config.toml
n_layer = 15
d_model = 192
n_experts = 24
experts_per_token = 6
d_expert = 64
d_shared_expert = 0
activation = "swiglu"
moe_layers = [0, 1, 2, 3, 4, 5, 6, 7, 8, 9, 10, 11, 12, 13, 14]
router_score = "softmax"
normalize_top_k = false
routed_scale = 1.27
balance_loss = 0.00495
balance_bias = false
router_logit_norm = 2.0
init_std_router = 0.0146
lr_router = 0.00111
n_head = 6
n_kv_head = 3
head_dim = 32
vocab_size = 32000
norm = "rmsnorm"
norm_place = "pre"
norm_eps = 1e-05
positions = "rope"
rope_base = 2020.0
rope_fraction = 1.0
qk_norm = false
attn_scale = 0.177
tie_embeddings = false
parallel_block = false
init = "normal"
init_std_qkv = 0.0426
init_std_o = 0.0528
init_std_up = 0.0609
init_std_down = 0.0609
optimizer = "muon_hyperball"
lr = 0.00797
lr_mult_up = 0.724
beta1 = 0.95
lr_head = 0.0103
warmup_steps = 200
schedule = "wsd"
decay_fraction = 1.0
decay_shape = "linear"
final_lr_fraction = 0.02
batch_tokens = 65536
seq_len = 512
doc_mask = true
z_loss = 1e-05
train_tokens = 588400000
steps = 8979
dataset = "wikipedia_en"
Below are experts of layer 6 (counted from 0) of a mixture-of-experts language model. Rows are named router (the router's row for the expert), gate (a neuron's input weights, with its number), up (a neuron's input weights, with its number), down (a neuron's output weights, with its number) and show model dimensions 0-191. Each number is 128 + 32 x the weight over its row's rms, rounded and kept within 0 to 255. Numbers have three digits each.
Before each expert's rows: "gets" lists some tokens that make up at least twice as much of what it gets as of all text. This comes from a sample of Wikipedia text that the model never trained on. Tokens count by the router's weight.

# expert 5
gets: "ing", "d", "ed", " had", "th", " to"
router:114118127154138139131127088133096069150109131107154042101110126160099125109140113121167156086148166115159143101078130121160151121090126145190125183059168121130157115122114125143171147078121131102106151176143198056108141150100130128174148070102114185139120069088104133102082180152115062146106082091135081184126035137097162095156172112082188122135097132130140094120176093127146096056097151156138152119181108180117123127124058156169099063131133112108107093133147110139122151140131165081168105106125131185068126134109132106135109166124136151133199076156123110101099097187120111141
gate1:087043106176086111098140100092127162134121136137175125133162144103179122110186082130147139090083127139200142087166115110119146178178161182118096112060117068140170115108093181093156123139132108111090122161100148134115083084164181171152101172138146119129124121123156126120122207120136155185146142067120130197097155146133166158171116111094080142110158131127154115101176088138161126118113150132104159154087136125129147162177121144158112058142101146130080117164098097103174174167172098126168124127076116117080126132109134097149133114021121115165090103139132158080205097087150120118
up1:074150124132144080116146040112106107091093165119087094140101138114101104112120114177131098153127141163126083100208134179127088097090145130105123153135117109112118102101181165130152077074129158096134072134059165136143152130142138136174151159111114081150115110097085167108147144123114146093145128162091127106073113127185154135114157132163111086129088082084136124106077122184153090121196132194154228130155113131126116108140147121139146069146102120124149130118040150114081192144161150114158159086115091126119165169116078150174151158096098084125091086184101155171140085137091166071
down1:199182059094078162093109140132166076120099197149135092131113141140111156165113112144152132130026114132110130123087176165126120116091145163081147122099100107099158154116113147131121076120149121124153155166091126070154128147075124111114124170086119157053135112065155107075127142082106230128138139135148127148184119157112078084107115142113098115126121139113154151051141150167114093097070105073107117117143182173097150171137100085188125084110142154133116101132103115122158063191134156103074127112175189138147162102136128148111138101161113158157138159192144081135114130095148108135

# expert 21
gets: " the", " a", " The", " an", " his", "The"
router:127115139147155086165123075162109086137161146134107099081099178106116138129160098165155152098108141126147104096077140136101129152123144174115114172087158153099186101136151153152100134122144152154105095192115105114149043088167179142182101137161130145094073094017094108076069215125142139126087181132101128135087134112095132151117158095097122134146125133158151153082123125137186081127112174111100193149109140128173213151118089110111151085138122134086137146127092122131132204135186152155165135127130175094145141162133152110138092130111152116129190151138130071151178080062177119145
gate0:170144098165192109103171124112145123112140131130129105115100161110067093104148082058135125161185155098148108099111075157095099069155087136148125105170135145172124074075158059111170119123131110105136133131110112128116134139112169142167115125129176159119151135092125121110165130123141133106139154089069110183124148095141131120114134130063142172057057080117063130141100115161161135090141062125073225141157159196124199176177108078128117137108112153137159121163091148130163133147168158111133155090115107178098089160167131066111144161116130158169161150063138123112152126128108100054
up0:097129124154115097120076106151115177154111067084152162095085124069149145116165087159162105107061137187102131125096138196147166108130153126167084123077078109096106124162167090103120182113115151102115140163076169129169117084143144161168150145137147118154094112036124171154119146149105102153109173123137156187127112157135115127132059125144163092174168136103088146107140139117090048165103162139087048101171153106218140131085151145107165133172122104103160174081167214161118174140124143122144183167168155112134072137117154136143150122111138104129124105118120148155092142140128094164
down0:163104123107113109168115091062137158136139087167124130127184123144112109111133135085137105099166162127134155085160140054171107101121072123157087126168154172102171109139100189113139115101091132107182136071175075111094184137144092116076086113118081076052174148185111159176141166060148094095081059134144144124169124114101151078087123113104107166113120089137143146126140137126181159099132091134125116104104114124140109135191151103147094119079127084139091145132108067073115108097110145145074071182140113128176173113170098053175139153148144154144112127191159149099110090148121142096

# expert 8
gets: " in", " of", " at", " In", " on", " the"
router:130078088125182127078065167156129073165070094148177120111130075161122131092137156135124125112110150104155115111123165168112061130109131084108150094096148078165141137103176124134145122109198085151093126226078170146115112138132117170125150150084091107185111087029178085133079094127098137085117161096146098139146112126145114060130116125142152080125157112113160066074116097151134086160103081082083142189111112128140112126131115103162110113139168151105081142145160136126158118138071052088148086085182134142125125142158149101120121133165161154149141128064164072145109116110093118128
gate1:163151111116140119147117156162186109087039126088110159104103134088128119183154128117176147103127132115090137099092071130095153130119075134135090087101164146148157100125114122120118131116166143111235136173134082143166091139146148122128080143148139115087108089130121162090151121137122155090120157193108125195123077089122071081121151106141104205110091132139135123112078124072120099073165132151161116103145134160091162121080140128118116147114161120135170128156098140190164101149126153175143230202132140131170123137099161130147142133210140122147167117155095152118186068132145202076
up1:194189151091123165110156147159165116096145113100133087128126089127176116163177129102177139119132133122110097134055140114139147122136133117149139118138082116150134117188137113124129110088095074132133166153072108140103100112084135142142153035137171093169130135039118175200162134131087100143142106090143192153168138096119121150117122169112156141105173117215144110164084151071092103098117160089129089134143164143146179111066144141187126181126176136105128125156122097118132155098087110203156149107079109152117101171107154096154154175141094061135167137088107098138080177086136112072
down1:141112164103157124159089156079093109094121112118148087146092075157120135108073151102186149090105103130144139160093112104103147172163160123112149127161118092165139188183101059089143092139162119142131157067128178164126092176123104196115129125181091112099117166137166160089106159135120118111116167076108176150037097152140096082136150163160210147154172085086139140113087133115181112128154136164120121124103189048164130121177112067093082210137210142119151124129111120132139123115090126157140089096099124074148117046088120129136113115174138111114142150133151114117117164126130123099